config = dict(
    num_hidden_layers=10,
    hidden_size=256,
    n_experts=256,
    experts_per_token=6,
    d_expert=64,
    d_shared_expert=0,
    hidden_act='geglu',
    moe_layers=[2, 3, 4, 5, 6, 7, 8, 9],
    router_score='softmax',
    normalize_top_k=True,
    routed_scale=2.45,
    balance_loss=0.00203,
    balance_bias=False,
    init_std_router=0.0189,
    lr_router=0.00218,
    vocab_size=2048,
    norm='rmsnorm',
    norm_eps=1e-05,
    tie_word_embeddings=True,
    optimizer='ademamix',
    learning_rate=0.000572,
    beta1=0.9,
    batch_tokens=131072,
    max_seq_len=1024,
    train_tokens=1094000000,
    max_steps=8347,
    dataset='wikipedia_en',
)
Below are experts of layer 2 (counted from 0) of a mixture-of-experts language model. Rows are named router (the router's row for the expert), down (a neuron's output weights, with its number) and show model dimensions 0-255. Each number is 500 + 25 x the weight over its row's rms, rounded and kept within 0 to 999. Numbers have three digits each.
After each expert's rows: a language model's description of what the expert responds to. This comes from a sample of Wikipedia text that the model never trained on.

# expert 9
router:498538477518478530522493513530499532512540515500532493528427549501495489524485526485511538477508519523516468481507488495455485521476511492475455484497508539538492501495531454471529474449522518479521472459516503459430492464484528496496486507459505479538498477555515488528478492485495475492492477487518517479517471482453489513548540533486477483473519496508502466497490471509490466496458501528509501487496458521497521505475527511478498512510472521507504499474503501520522487507552486510498503501498511504517514482452484535474444509457458500488485452477510479504467481558542477503483476411508475500500462527483518490516532507522475488512499497513474538527502531506488528476530469494487497472485478511467487508512505535470474500565529470497522481477471545488512536519485515
down0:495511509519512481478494476490493495497502505509507499553501532488473491510519475525545548476517487541514469505519515524468449486523501497483468492473421501498489463503547490483522498479509503558505462499471511511462528494495475479526486440482513473511518516504466537507515532503520430491496513531479548521531490534521542517544498494503482537457489479486517482501488487506481485498483482479508521514522488503511527459551489502544445563540504508490496499515531495524549484503493486493497466523539459515536477458514497481501468498528508451514514459523500502504476481495500501500498514497527521511521501495471471504521538565478455493522522501519491514511491523476531511452515499512465514517463486492463549527503485563513512497503524566496501550496500500508486467474496528
down1:495510502508486506494468515500499475476488463531495511510535471501473470473479500481511493518491491499493506504487525456517467529494511532506492474484531528517539498497530536504527524468481552544524516479432471520502474530481496505483504487478475529493493520524506478521516497488513480514537508484542475541491460477519535489501507492472461419501533438513476520495506526473515501478522500501540481459501522480520481534519472528485495517508544505536509527472501510548519472481530523487511469481517496497451532538494504541501495544522530485507495526488535506538519528533516485504515471518524518506518463461531486502475434515548485497461499475505457474514508499501519479496488460482503526462469564495525508515500473524510488515525559464487488501513494512557555491471492553
down2:455473524544523523539499506518489478509478492456515468492499469520468479502519462539535496514463476501495465516501488507520492557505547499484467558507514514498537488506537562531525504484487509490507530454482532469492456498492527499487525541477473507482519488462545474472498498535511458502556466528491453477485526527532557490503454496458477451473505490500497499479505461482522518504472519456503494475505472452493523533512442505519478490475489460520491501508502519505477516503515492457511474503477464473503527504500514512529493474459492517471541491455516457486513498511514491486555504530517465516487491494469509514480472521512470530491515469507473550508536517483516519493501523503521478469525532492512497479478551489492515500532501501474487464483493522546512478480459523
Description: Word-final suffixes completing a noun or verb, mostly les, s, ies, ers, plus percent signs and table bars, as in doubles, resembles, dormitories.

# expert 22
router:513478549490524529493518508469522464435526506452505505469514477470502514492517429547481544452523498527530510478516516515504481520504496486520473496545497515504460476469472486520472551475507495482472514532473510508529510518500492504493495491540494532522538495488478470465508494482516487475482535496461467493487528529522532521494491474533495474463511525472490532498479496496531502520470512478516495558517518488479522545473479517481474525478525531506523527483487471479548519484539465515539505533481520484519533517523470541489503511516545510538467541470515473514542503491485529489446486531463527507523516448513518476525505499475465526515501487448498530493477512474522464514551497507509531510473485526543511437506503495511486484497514485530498504491503537475477502466463487
down1:477458531473516511521504485494491519534526553474503531539512529501531482534502466532500518514513486535502467492521496483481472493512517448510490473494483484451535538481479484491499501529439484502529490472506472556502520501522494506527468480542491469473493525485457472514478529533493527507516486542485457543482488491465500496513484498476509542498527496524506509522534465524490478502501514478471476518488459549508522466458507441474505446495430536489434546508489478508478528497476490483488532497504532491501457496439499502495468484522442462480498491506491466476525497531525482500510489522501498522500476502474470471487450485501493529523521460489500495511492481524497492519468492525568517542527509518513485516474523499532471509517516470533509506537484509499475521488533515
down2:509510509539478513506501501449508518527500522518487549469488485489499504549493483466504492513495455500475453551486501498478470531545485470469576507480482502542483492520520416474478499482540524539510492475500480516497464517461461549558491498500514510495501496535533504521496537476497494488482494464452479530501523489527548442515478521485483491474494510516525512493516471504513494540493479498492502462499478492512541512502495514466460565490476534491531505502510480480527521484453537458495484451500507502526489473472514518505498499507495503470486488501495536520515476542479541492487435515536495508476495506471472506516480525495485500487513503495502444450573488504505494488500544449499493496505496468506467537474500507516509472518501509473482501520461522488487491479519480
down3:468460507485538475494513508463499589531510501516526511541515505493534513471440481515489466499496447518520516505539484525513501492467511510463473488447507535484518529475487502468513487490495531501517495513453479513512468523493534472483498466527510486465512485472485521479501533490481526531512504510521517499497503463489490498549491531503511492476472508476496485510532430466473512496496538482467526513501480484484476490455499543493492470502495500544516573537505468488523530517544526473456503513530509517526484556463502482499508498510513456505541508527486503526528531482519510486521498502485507503471506457502535489510467497519502498518493487533479491461518506471497474523495547425520478504520490498491545484500509525526517466517520470511491515500491465470510552515546442
Description: Number tokens inside prose or table cells giving counts, days, ages or heights, as in won 31, On 31 May, Hot 100.

# expert 36
router:489466491481499465507534479485553480482509480502504531504535491539500502515536484513471511530494497476484559497485547479524487447530502485489498494510504536479541520475459518504446488512489485483466481496451482504512498466514504528488476537494522476502514528484473485502524523475514520499489534518509506510497486535540477504522505494522504503487486540471544511503514499525484467517503442471530501462520501508508461542475531474533471524492502468518483506464491476492472462467471505472509507467477492466512549497496473449494486510561471487538469538474510528496543503516530490474462468501535541467524487522501484523487492487472490501464505522483552509490495482467514470528514502479520464493461526514536507547495517486486483525503491498464444530500510559538465516556550524
down0:510467517531478549509501489491519458537517516509487428498516519499560537527517514498529498493501513462506458490497473523528544469535509538543502526499498483439505443534463547525506500473524523484514491545492535488478491533494485434529522508486500495471516536524514500514461522500546448512488531502538503517555504499461547520529525512496507513496524503492501494478494500537516514509489509471518510528508494483477524498477491516516510498493469507480493476541498465482472496443479526496505476548517540498542482474494518523491527480495480496490508467496495502450482500498461508467464480556524520506472497477485559511485517487490493468532493516460490464481529525473512477533470499511475477517488537527521495495512488508535465491493520512532580502485514494485514500490528496
down1:543537505461539452494484495538480445465502523483482500509496468479516438483506513473476462465558466497537506492474537506505456484484469466475546501517525498480491496531533516518465521509499524518487456473491500520487483518517487514525521486502488496498513487522484473496534589527489506528524475447538505515474505506493488493453475498479474515524480474485513502483484532464553499497521520516481476465474481503529454470470489502511487556470489495492502447446498516498503523472515466464536493511474467476441545510484531519499531528530478503507501496483460464484501508519540521482484502474515495478500523501480504490520505516495504497490484467508494459549510470469450505503509563515487496487535496476478486493491483470488516509482529508492526468490525509510499514501538545
down2:526500484496490481457532516507527465495502518521485501458492485478492506520486546485454510501487494509565529497508533487466483485520520506524487458506485516466477481518473524517482552478527522498528502471500510513493473506449484537514486496480530470479552475522506494484496556475477529551555489497502470479523536533489516510519497494483527535528528526536485533514514467496515523496479498448545551510525495509488474478491476495493517500486467492457531507494514515482508499477507513547494525484510498483497525553514531517507502531502515468466516514514486502485501491523465512507493431446477529493536519495477504526526478470519505464476470489530485464523540536509494448464543516515497501500490517549496508512522534517509534501523534484525484418483487494466465525531477546
Description: First piece of a lowercase word after an article or and, such as video in music video, b in baritone, c in calling.

# expert 11
router:479515481511520519477510469479512494519500507524503475477579488522493512473492477483493469523521501483493518551518476467558480536506491458501512503529461506513493487505500510518502472521522500492504508508460467519480502498524500507477494521512499481498557505428489505517489479481447507483488508514562506463482489493522518493474476504504512504520475498513501519516493454595497546593512517506487488497508492472490503486523504479507479517546476485521499517491501534485472485462454514570479456508514492513514504516506523481511540514473540503489471560485489484482492504487494467513480516574539510523490501532506500496491468545499449548535492501512492523503497514537500510493494489463520484517480507498471503545494483489488518514490529470459540486498497438517499512514512450
down0:495521495505480513508490503527494542542507517552522488449480465540516467440506480485511469513464533521529492470500481566492512457491521530485498447504463535480497509526520491495465497505465508521451516544485520500486480484520495495496507533483510507490512535517521526521513495479486465486507526496524506532455455485481516473546513525506513533485495533513526495467497527500509483514516532476502517475515507536551490498500527492530490518479501471518488500526526491465441535532455543429540509503482517489524523527526511514515508486474468545472514508502514455460493470514491474517511501542509519488503531494493513527491456514498504509478492461482492501550497511470502530498481490498527443487497463552521474509496509538546515519516460519497523487497519528474530455476555529
down1:519508525482543506528527492503504526495456491527479425505472537532501548497520482499506531493529464534496490521494512496532459431546548513509492511500459550488477558493503494523488533520513500535477514505507517474557500502492479487516513529510486519539534485549512471518491484502510448525552508494497501520480516493460529496494498494456489483486543546498512495487541488483508516511489503455505513498459505511541468479514517475455468460498514470475446492480464494527453526526490467502528529508498518521464504503497466503489501495448494498481506538505548478555514471512485519517498538490507463507551510467496487496509486528535533470517535498518504506493512499511533490481510494477516498487484475513505468461515503473505498516461510480504527465492546535503451495461516527
down2:488493497479503480535458507504507502520495564547541461500498469511470467543511513516464510498449503499499506497513548519500520524474535499543494494481523523499517459528510531541507463477459499516466524500530496514466492502483511475496539462515504478490481484523498535458495534492498532461481494487509485497541485540481514501514506467505529484542529499491508476453527502487539523497465524502485514479482533528561510495506527532528510485496520462512509507514497526470509520479486497480518521522507509521496479464477510480529479507540511565458504522511466480516511510504558534529475502489514549502523513539493509489517505470490496523464494490546489536485500510498433512487472500441539515533468475494446529479469477484492465507500550511486492550484507449531479481499479543
Description: Scattered cases: the word brother (Anglin brothers, adoptive brother), word pieces such as s in Salisbury or ch in Russian patronymics, and table pipes.

# expert 34
router:526491567493534498468555527489505492494509505441515500484475533504544530471486467517506526475504491539554527509526488508501471505487520496486462480526519523530448487463528495509510535497524497493490535508496504524512501516528502482455493463539439506545528508525497472492493489499483476548489486518522481534526495487506473535471507455493506515485513531505484515495521473486506525501493523521458479524519497516532507510477541499462509513464546495497496502516481442491560516475544500523463516507506507480456524489465486523511509451505483485509495501504523524507524495518533560505506492507471492471514483441481553458530523530518503472509477524486520503487508529498545514543491506463500540458490483519520484436511505518534495526483492476492528494538536534466525488455504500
down1:490532493547536517488468496539528501485502509489482456501482493497488498549502521510488486509461498474530516514452558478478551511499493485505432546453544525504563469495534468515501499504531486506499473498548502528478532520506541511525512493524471543493512519474519498507484521505457503490476503509500527518461501512531547499487497473480472474491509496484538483516462507502482476493492505535531541485491497531496483537511497453465547463471489539504475445487489511502515504403470545482488499539482470486521511465519534529517504503466511479495496491501517503515510492506478537527485517476499519490515507558540488524472505500491533517496513487487498518498491503487477479505507489505523451491488489449485504456540520523451489515493481511524504493501440484544481465498537512
down2:493482520536415459506506487515485506551460530511492524457458510509506485485510522510468464529497502488506476470509466446483497523466504528515479525512498502497516526535505438485483539484485484527483513507491475510516470487510478452511470505483508469504517486534516471484503519500469452511528512477482435458486464466476536493525488521482487538530553494497482546499502516519509524485499526511513518552520485507535535482486509527490499542524483453503491447511473498488531521489519490484480534430483493495460461490471524485508488473502475555502518510476514421507494528511478500515486497484484478490493510511485515491531543494504477501470560507540483485463492505512516513470496522484493478531498475481492507514476505486581518493483474532484475474496510502464520504504508511
down3:493480483508487429495489549520507544507514533472470496482456495527509514532531500480510486529493530521472454471478451471519477532467527497505509489513500438485480497505487511469484544485504466506484511499507498464471509449518503498487492452462516531519501540570481482509519477515505508493487491578503456514471501491439491499552492525483480506521531506510456509506497462499471521527502474488507481511491490523510490496521502509502477504496478493502482487525506490487506473480518527543513480449490476481481477472495568475493519494527518523488485474493518492490506528503510478464494490498485514518520509533508520467518524578532498538443526536514509510504510500489466533486502456500507525530490516514489469501523527550507527522454477521506531536522519510495483482459458559
Description: Year numbers and date or time figures, often at the start of table rows or list items, such as 2012, 2015–2016, 3:03.

# expert 12
router:462474496525484528541484459529526465480511531482483529533496513493513499446481477507504520506465516495503488478531477506468513523526534488505516465458486462516478498490536453473488500508480489486507504503535513494457460482446550497497489498500499513540492508564502502538467488525476442516447438513531501480541467510514491473511507537503450478509475520480483534508480466509503504450512507537464529483514472498491530485484497514525476564531496503510479482511530503513523453515539492489520459481487510520511527501479532516514490518496484538515533458451544542533469513501496479513471494456528488495527486481488526453496525500478481484458441505490505502505486531514531471469540462505510491514501536489476529503521523516543487509505509496483512480484482517505470529530486543
down0:522514505500504521508464491527512501504517470562480510489487508469480492477507536499493520513519558501493533470515518506467531538479492502526476478506501508515530513485493495537510507519490462542569534509462485521495509496545459465515539493490489502504488508466452511505482470454509518519499488452475489491506491526528455498480497507553517522510467500465480489508460526483481470516504488545475512501533529530493544503464506506527466537533507488521578555517488540483498524509537483506452493518460459519469523491457512485444462496462494457527518473482532484472472506478537515508525506440505477453483488511500484504513518552505527512530566492519489481526529506527514473469513517531510525534532491481505519530517487497511491497480502481489528494469494509500511496510536484
down1:451449501524474514492549473524525474513473514507537475491481495486552493432534446494462503506506513493532507519525504486497482524516482486544524498478474479473488503522484529509503539491474466492497485463469537496491495457484514510520461536484514452493540459519506504511466480530501530443453478482526531448496478543478529508503454497566526500497449494500514486429513498500522555525503511476461535503514495457529479482490499485487482521515494510489472483492474533496465496496494492481446520476482484468503471453534474490488522496520476497448446469499533530513485510470492517509489501498514537508522465503472500508522490520512545491524490511480517496494484466514476511496495507507537512472494492483495461473512458491490487539489518486525507518480474495540512514500492446
down2:569508492515507506493509484540489468509501489472468552526521539502511521498453524488500491487515539519549522486523481494502467498483497466505505504513497493508493533523549527507510491492493538552479525480499495491539509498494525479490518544526483509530499471526512470518493473472484529484552478488548526467509507487484513454538453511505478502519523487526485507443499508501541459540484505482471480535537506520514485549451530474496487523507495509483493499529531543506459482526522472449492494530466501479446458552551476504500510481472481481505512528471513502506474493477488493518491536477488491463514503530510540510526495543546470457496466470498485501516503493486519487490496505465434534503479512503523491498463497498447489483460517541496479519503545483437523503503504507
Description: Word-final suffixes like ies, s, les, ing in table header cells and headings, such as Series, Singles, Kings.

# expert 61
router:513478548513482500525486512506533541465503484476488492525516481541523472498496502525504521490527494496496445529501545507519501508523510467510448529479522486476550538509486519502515490498486463513535506489468509460499479505508494501530536473483539509526499498531464511532537498517573549508484493463508500527558527491496518532531468462509485496516531480497508495529490470451504456449522485521503515464499511523483474508464532541499490509458531474519503511476530512497519454477485512485510522478467508479504556471484536500454501522521496474554494506491526509495531521515546502465515487495540534483495480537529514499482513505506500487452498492500485503494491508442506478493536527486517517511498495531572481519506554526466463525492491539562518477471491542501509512526504516
down0:509527495511502508493483532493500475490472487508529521509534503541473443505589502501527492483506461443497531486454565518497523453498535504494512531512494465448494525497499487551491489504491485510500544545500532482481517518500488493517516466471549483499483490540533512537472517501521523524478554475527515498479518530493521518506488492498521490548473481495489510528491518492495511497504537470504517504498448514511507485505512468521495499477457544450519511501519460483500510540489483516474479516505478505496525539509474475446536478466506503512471514554514512482476514497524476463495531504538514526490522528504463482463517559505535451515515434475468502502500482523508502514512485499485506532525507516503490491500495533515500509512476449478492532558517549460506527497462518
down1:474513508513457487497523504484465506485471524537474458504502534457528466501524506512470523505497482510495482475475474549480437461518472447501520509505474485532508523462538502489550528511524518501465488475489521526515497472520484505517530518508474501499489458442531465467486501538476483514485491512479480499495486477509451465518519526532524513457522529475468498480527507487486466501482485512436514500460529490515482478487524487495500493436525529495486530495502512490497520470511475475513487502494508517514504528502468472521487507517463514426433484481507505479493480483497451483500446476523492517453477448499498493504485471493462536493499532514494510536525516466512469542501498461511506490515525487489466495506534559495480493551476558481458491510498513494534519497464483
down2:453506458471530482513510517495490486458530519476497487501514498508503490501503482506499523507524518468482482525496525491485490501499528462489512510455493516490501513529521470516467504470532466549514516513499485526481508528472519525517477449463441507557459491538485541514484543516525477513509529492506483526520477540446488510503496479442484530530461486497495527492483500524480523537480482524476501475470512495518466489503491525522520439506538485506488471515485501510471494455482511449495522473509497467469517496518550504519512508546501498489467500460434449511542502537499486546523512496526526554486484504490479508498532514527459462521535471534537509490522521495528509463490515507506491435524496520507455551514467500487470491521551495486528538516521504517493502518538508
Description: Whole-word stems that often take a suffix next, such as character, sign, form, part, plan, and opening pieces like sp, st, un.

# expert 21
router:503543527495467463538526435484449513473497515458503505514511514494522539492537508497464478472492528485529494522466494506482461532500499494483528490503494525531470518470515505502475503522494481515486541500539503505480462483503535511514498496504540508471496477489528493477498515520507501489482459501514520485536553505487471488544501535483459493454492468556532496456482501436509453509533478462523490507534464500509482543478503485477502526515453509510535467477526488520507465493515486462495526436526521471507514459440517468485444507519476483491508500479555472496522497518486469510482458513533501488494542498468474497492518491492477490518500490504459531518486518511492529514487474516500560490508473475504525462488498550470509455477454482478491499526497534470483511505478544
down0:481473517523491471526489539495489484509512540501524493512504531503484541526515498482527481498491520493476522525479476498552468461532531495545487495551505489498467543485519534534478466466491496494469494486510524492481498516518460530499474494530493476554517472559547498520475494500482547521484529504462484483515495496496496510450483523520503498533477522508478484508531477477488506507481486496499486494460511460442500536529515496522472513475487468486543521538484502543469512479490504503534522526484494531519499537550544501527516469575492509520469476500494478530476485484476476509478515516485458516523476492468529470523502541510478558526505478456501527526513513531451473462502487476517499439530496537530504475485486448513519485505504533512468530518513531491547522526496514
down1:540449502462520520511487527531482536507512509487497511473489531506528466464522492488496552483534522545492565515504529521526492515498487519517512519513541480524500506535532487459482490511507487510493498487523510484524541490526510457552500506493515539507542541529513473467524476521494543511529486499514453540510466549473528478459519492486513493488503492475495517477526497510479508504513486526492558535523471515440561520476490527457506509469507509511495504514462453494502531467484485530535541496477521499529483531492456496481480473486464514505508470484498525469450478520486492541459519481479524456522501507518518509519514557519506486496497500448530467487504521516487495460514470523442525469507505436534486505467519506486542513494530495516507477481503508509484524503503532
down2:487484489480478477516513461525481492471452515514507501527490499478465532501532490504502457496471475487484457482545449463490521514489534495509460523433505537492518497495473558515516462525520452502454515514502526522506481519503498503473516515511521500493506457459486514485507523453519491502499496521532485522461528509497508482560492481496510519507534537544532477458514491496471480531484510482499449486520464495502516521512485528516498462545472520489478516475489511478528528486471509468489468510511490480503490510538540544488531539508491493502550460494467556497543533456535456487472472518521545519524530484513495498519505484515486488495458494489481470541502475438450533527475459547535469521489478517501510483482509515501474512522492513495468466485532499511491484487471506
Description: Middle syllables of proper names, mostly place names such as Neustadt and Wisconsin, plus capital starts in abbreviations and table entries like Place.

# expert 10
router:488559471522491483483470520504503483514512465510526508517532533535490504517524518470486483503534501537458516500503466481484493515494504477469474489493550519516478502511503491510469524513509521479528512525552514524527491469491502488490550499532526511464538490462438464470489483547498540515497495489495514497496525454530507497478498485544497527519526481497489535520478538518505496539540484529534504528478468484509518519543465529501509487483492493511504539499508493475460500458505468553466439497495509495528522547527518512499521509461481478542454516498486489490499495505493497491546476518465531479514522540475514467540523519501455499535517486563496523535467514507561523483484502470547538498471507482474516499494476500513461505441464512494528505507521489495509467518551459
down0:439478471496488512531563494474511521493522476513520522510513495470499518458531559520502529492463509520469507468542536502511474467505472478484503495515478556497476536503494497528496504499508539530505483510455502530501502522462526486502532474518446512522466512493496524508496526485537507493509533509472506490488516523468484560462513524496458509504487490509471527523461530548478521513473459512502539515484501479479518540497501532466515452512512523499513511475524450513513500492492535469473499519489522503501467505507502522492481517500468496517491487524486504534482557443487507473433489510495487481473462488506509511448492505469482516553470521503504496532487505481504544514446553527536475504489496485477502560496459496521514481479552509464473486518495479473482463474477528
down1:511490521479512487518487468482509507428508513486533512495476510522532521474489502521524452467507532428530493482467534476466516513472490486489510484511493524496506482517520501503500511486500494452534553509469502515516494466516493511532509509491516455494456492490515541487490494432526546514454481484505519510447487524498528540529547473487524484487508523532518490503523526490490518457523478512487472481513584517497513491455495469470495471538487481490529463478474515509516480537532480509486510516474469518477463504469530481461520505511529490487535436531500527490473482478534476527495506471492515522534456483520466478491513491511577490473505496491505491470526512485507477511516513533466547485514509488500475510543505476471518510493463487478518514523445531504505525488468515
down2:483492509503508514478512487495486522498506551499439518473490501513469514515494499551492481517488490495472481512486485521478481516485502514489456481531508500520530520514535502513503478517521485496503503487451464511507511475432522495533564501511498529489458516519503503493484513494497514500487500518469520523463497468522492519469505460460516504509549479496541506468501489523542475477533470507533500539552508505515503532496504490477490511512489519485496467472519458534515525526510516433531529491496498507512486498479468487494557526548510485470468492491502472535493531510509496496516453534481513521532506500473490497472483459513528497476492479487453551476468496498560510506503484544526545493524448524528502459515490546518493460478530452490461511567450507494482534472444538
Description: Word-final pieces like ment, ction, ctor, vision, ate inside derived words such as contradictory, experimental, department, television, plus degree signs.

# expert 19
router:527538541495471516473522470484489486523526502498484438530533502528524468541499476501510512488529503450523550467495476466511460501510474487483531504548491504470529524478497499538481466504521550516495496532465481501465492485508496527483529509511517481482556499460472491465500498445477498484474494500521485470510498472489532499521532503493497502514484488482534494502493497544530515546523495486516491477533520483467548548477521486489525543518480475524470495489511538498473521504485493527526476489513514544492457523461495444521510527515487492468494525475458530498497504455501484528459482509510461490489498550483485542485473509514501545512537540530488508480450519492481508524468466541525479506512529458454485546482492522455479522497493509465477516490483481456534519484468509
down0:486502506475522508496488510483449499539463471501477503539454493516516525454467503525478530507468488510478472460510506502505519473483553474509495529467503483509491513482476492509493461487501506485496504532476521515536508506504500491476524458493482518482441505465483479517498500494520448500490514490534473509496527514504537545509523475502450530494445485474486508527522529501548494471491504489493470523494479467511473494527500517484528463535550525544506495513507470510485483484463484481509491450515537486482506461493503505485503545463520441474485530495518505522516515520466515465479459479507480549474512476543468476450491533453515492483541491530502490502515500504476513499487567498514484512532474490483525494484453518530501501519457467494507457470438498568515527448482489
down1:512497482514479530492503553507524517516441498498489480457515479518491525483510477523528507513519490529519492527484501531509488494512487502535525503528500487500509489505528477498530507484461486473469541446513502482493517500508486465519512525552489524487501458548463462480484495502505538503479521506476579530509507489447480500519507454479506466498512480532552528504488510500499525521524490471550488456492514501486523525473508495518513508528513514486503513482543486497517514476492511545518498504535508518463491499529545518534487527535521581475505481495481488490521491492473471567501520506500499520506482529511514487485507445514553540497473465492483525502535470525492465516502456470470508494493491477493446510459518490495503470477459528546466578539515518524493516515475534
down2:501466539469474463518502498529508496506441508531567499467484495500513509512440510497480487510532485540491495498502529480498474505483478475461480531524482509508515496501536516532544486482478450519445479496501528496519501476518497482502546506485501508512456539467509501509436510506513460505519468498493521467532485520529466525470467536511539470490507524473517497511490511457508410478468468507507483485510507506535515480523471473486481503507518533505489532495502492499494458479505488525471479510485537501481523481511538476476528501452500504448473486486515530478532500546509487493500521508473468509463502538473498454447474490492476506478467516520522484479514513502514488474481484472511487519512475521516536475515508462579542485516515502483475457445511507546491486482510523
Description: Vowel pieces a, ea, ay inside names and words, often after s, as in Mus-a, Lis-a, D-ea-ths, C-a-st, Lack-a-wanna.

# expert 23
router:475467538486511495514522484508510489496463471488516463520470505530485513469533532546487486488477517477524547476520461471538477504506502493508464503525501491529496529470514468488499535518513500524494494506459510515537501522511525501492491512521501483515529527492486500495500501515465476527451553485490500509480497513488506466514503533470518537501524544525515501530495494528502505516489470540505560499542495501519533479531508487470495530524529500541470529522518462469497512473501496525520475540476477511534493530497502516464457519452460477533513535457528496487544472504497497502460519533482520466447531444464487505525472496547470489534520508543463472489481494515544547529473489514504505460505506520529535481501468484536504500459500521530525498530541482562532528486517449
down1:512490515499520471493521502483516517458526523478522489513505511525526511518439479501490495500486501438489529478500486500465526475535528472543513512534504477536508512496487505479503503524460503434493488494479509601488498527497490522541483435520567516511494514493526499552479552513439509468504546516527444498514455540474525476533459458533544535480472490506503507494522525484505542513501547511484476510504478503491488517520477531498515501486477489518512486477496491507505507520511484482502524519491480525452479514530491482490523499549524494558512525483492508474510502507490493530484469505508487468479500499486489468510554532480503468511529488527516476497484463498520476501512500476544506484498479520516465568493504508491529510489477494475476526510492523472473554468527503
down2:548474509484496523517521464490522518518450511483482522512487488517504488484543475539560516478525497505474510513532500513491519515485498508518473452535494501515514571500503501526503445515502485454470518484528526519491497500515535555494533470525504493538532481518497496504494510474489518492490494541510519518500456490479494464513515455522474521471476537439537515495476515472498488496447507494523510518520520493502510475541502505506507484520481505551511543553478490499500544469493544517514497516507501474485482468515496511506453557475511488485496512483501518519481505454490452532510510527484508516515513551487563475473480460560503466505492491454472509478464539473503506500505480457523503502498458499474512447493517492485519539529546491517465501489514492462515519466519448
down3:467537520491500492480553513503463542485524454482530476476489464509514493523521510504522502538453537456484503494497518538481505505514478466568524511488486494471515534467463472486509511474524502446462488481488524541533506545457514494491555475515516520491511477531512511532521519485455488489495476506503484544499525482499491466509481508487509458509521511521498502513525502504514536491539471520524467485501508460545529491486471451480517529486435485502498476514488504480432509494492505439477490489513504465492518523511532505484526511491499514485471507493479480495477506494492481497522481483496499522489476552480492480517485509519496466497549519508485558472522480526410481531535520521486493509499481507525464496501445510504488510523499497531552534471497506494460515467461522
Description: First two digits of four-digit years, such as 19, 18, (19, 17, usually after in, a comma or an opening bracket.

# expert 39
router:494480466501481514502435529495525507494477463448458467520441528517533529500502486505482489476514535511539497444516499518443467534500506508473449507489520530518489520487527490484515546520490497469501465511506504491512520503503531496499498506514500502471502500499537468540531489570506514464537446524493472506487521494480508481494494509519469502489491484505531502486490506427525530477533470480534483490516495483548516516492483538512547524445527521484516450515509535507503518516560492398517485499466508492534485461493518524500502511513499522482511477484510452523475491463498510473491519499537492532499499515481487470511542487554498503517508486492506539525458487500494523501509493495487492497483493497480476505471507498479457540473470533472469505493536496493554516481515502
down0:480515471537489491546472488471468519488518465490488481512518488487503478477532519496517511488471495468473451509483535516486518476554475545473514511480542476448492493481510515513494519501525519515469518533486496535497489548485503484485483462525513489471500489504543527525509539485512489479507554501505478496454555477494537498502507519457511514512483530486427518474517497524518488470485474498516493483513493495516536487543504529506491454491451464493530456463497492521508476519458502486488479488482461500518534470494485476500463514478450502490451495461464514533476510452512507468488490535479489559506509480526489499517482514486498518528450491531492544484513534476486538492507526499524476497543493544492554479478534514541541493498439486484511478489467512515514473547509516
down1:510509477505514489501510504480497508485547485489526490518501492513467516544503570458513546524512506487517488494555472473480519483521514504475471471491518489509527469501437519477486518459537494502499479499485509474510451505519532529504460497498463518496489467499510504513497562510544523497467502514525487466475510518484496476505519488530511503498523466501439456538477496499470490500474469462480511481532514496477529506533522505467482459437538488527493502505497548524510490552532524510516517480522494515495493470509487506474480453523497464523479474501461510513468494469528462533471542524475505525493548461540487514510486517508459520550530517523537480506508513484479486487480559534475498494481476497496461531501514493500534461483458515456521511480512475487457520536541464
down2:465476461488470509493493485524447478500505458511474543554471523492498492504537545488465435473506481491542483475483505495514476538481529530493458496436503504517544495517482547508515506495503479471498459492496511509504489515527448515537461489492510538517492533504547478491472494515521454502497505491460471474504566494518482487493512488508517461475509502516504497505512469460479465519485500439520524482532472511470523441521473461508478535492489498547492515500499476496526538503513523449529488481482477502543513486505479531506503507514486498481436505557499536486484525501487483529488519496503457537484547483473486495547501540511481509539474556495508497502519515482499500471489506483512501483539492506481501477520495494521492486502493551491518492478540457505528519476511456
Description: End pieces of names and words after a consonant, especially th and w, as in Gwyneth, Garnethill, Hebrew, Palestinian.

# expert 26
router:533452554498529467491536512506531475503495516463544486499516501552517474507500498503518492531478479489536462496492482534519536524475482483504456523517494495498494506530504531507484524510511509496508529467482493499519458478529467484515504529509539501511540535498551486496516509553511556502499505510531538496495491503519510471482520478522509495483485502472512477519516474508538498471546471503493513563493462507501486445462463507496494465448527502526490530515467522502505547485529488538471466535500493527506556505517503471450530519523494483487458489513516509482507495531493507516521531529527539446504497544497509517510491531496466512438502506468470515470482532461534495501492491517497541490502516526486501534544494482488470496589502497519532493497469495487447511466489482
down0:460521504485515475473445525516510516500531553510498513488488559466497502493500469471510511489495489560522529506507489512515520506477496478465447494500514478520541483504452510529525554496539495489509526566477510471500459481549486477496462525501541497498538496473436530499495481483496515478463482489511511449543465495497488481495499473509508466497483481534490496505550507433488541493501508532523511465528490506488476503476492482517529475522492475532505498489465540484466487536509488550452449494495475507482517495480507506494520501498483534516485520493498474523468472514528477442561570534477484472549520511516541518500500494480471514496493492500488484487519529497480521529520501447463497483502535515520464477502532488515504519533528500477519496510529530490476505505505511
down1:502530513501486479507510462481518496513473472530513510508523487427497462482502488454479538507505518501451504507493536491513517523522488510499482451496514507511510487527520501472515495510476481507486480527509478475548489539527505508525473524420492511509503505504493475508512459522509516494506525489482470497501493461509532518496493482506525513479489451413493500531498498467503484515514508473510511489512501522482440474541572481474506529456500503539542531485513491509455490486485544544509504511460487506500497528504486537461506508524496473487511480461523472512482515468505561514471506469515509510463545479506512497530494530498532478455439504534504500488505460465505496486529483511518482485503489484511485472515520545505540491506440509501517461486495521495467510423548538
down2:489481473479522475487489509513552525459507531521549502530543483499508542530517501463467567496510517483484474477505480494506515510518489509529461504475542498511455457497488551478492538506472539534487517489466415519569497492525443550482528507489523468494490477516505490508507524489480510514476488502469490498490527516486505526495510532490486545506529542505454487513470505442477478526469473504506512498481488502501476506479509465458507503473487500508502489502482489499531489451533485494495453536466539496492515543519516488526481473503474529513532526548514497504508495503548536510446508492459544498458540533494476505498540508503506520541482515497500495521503512489487508520509510521529479509491459509511528524492497464488467511491489488511455543457516508491520548496541511
Description: Common nouns after the or an adjective, such as school, year, season, film, election, League and Position, mostly in sports and politics.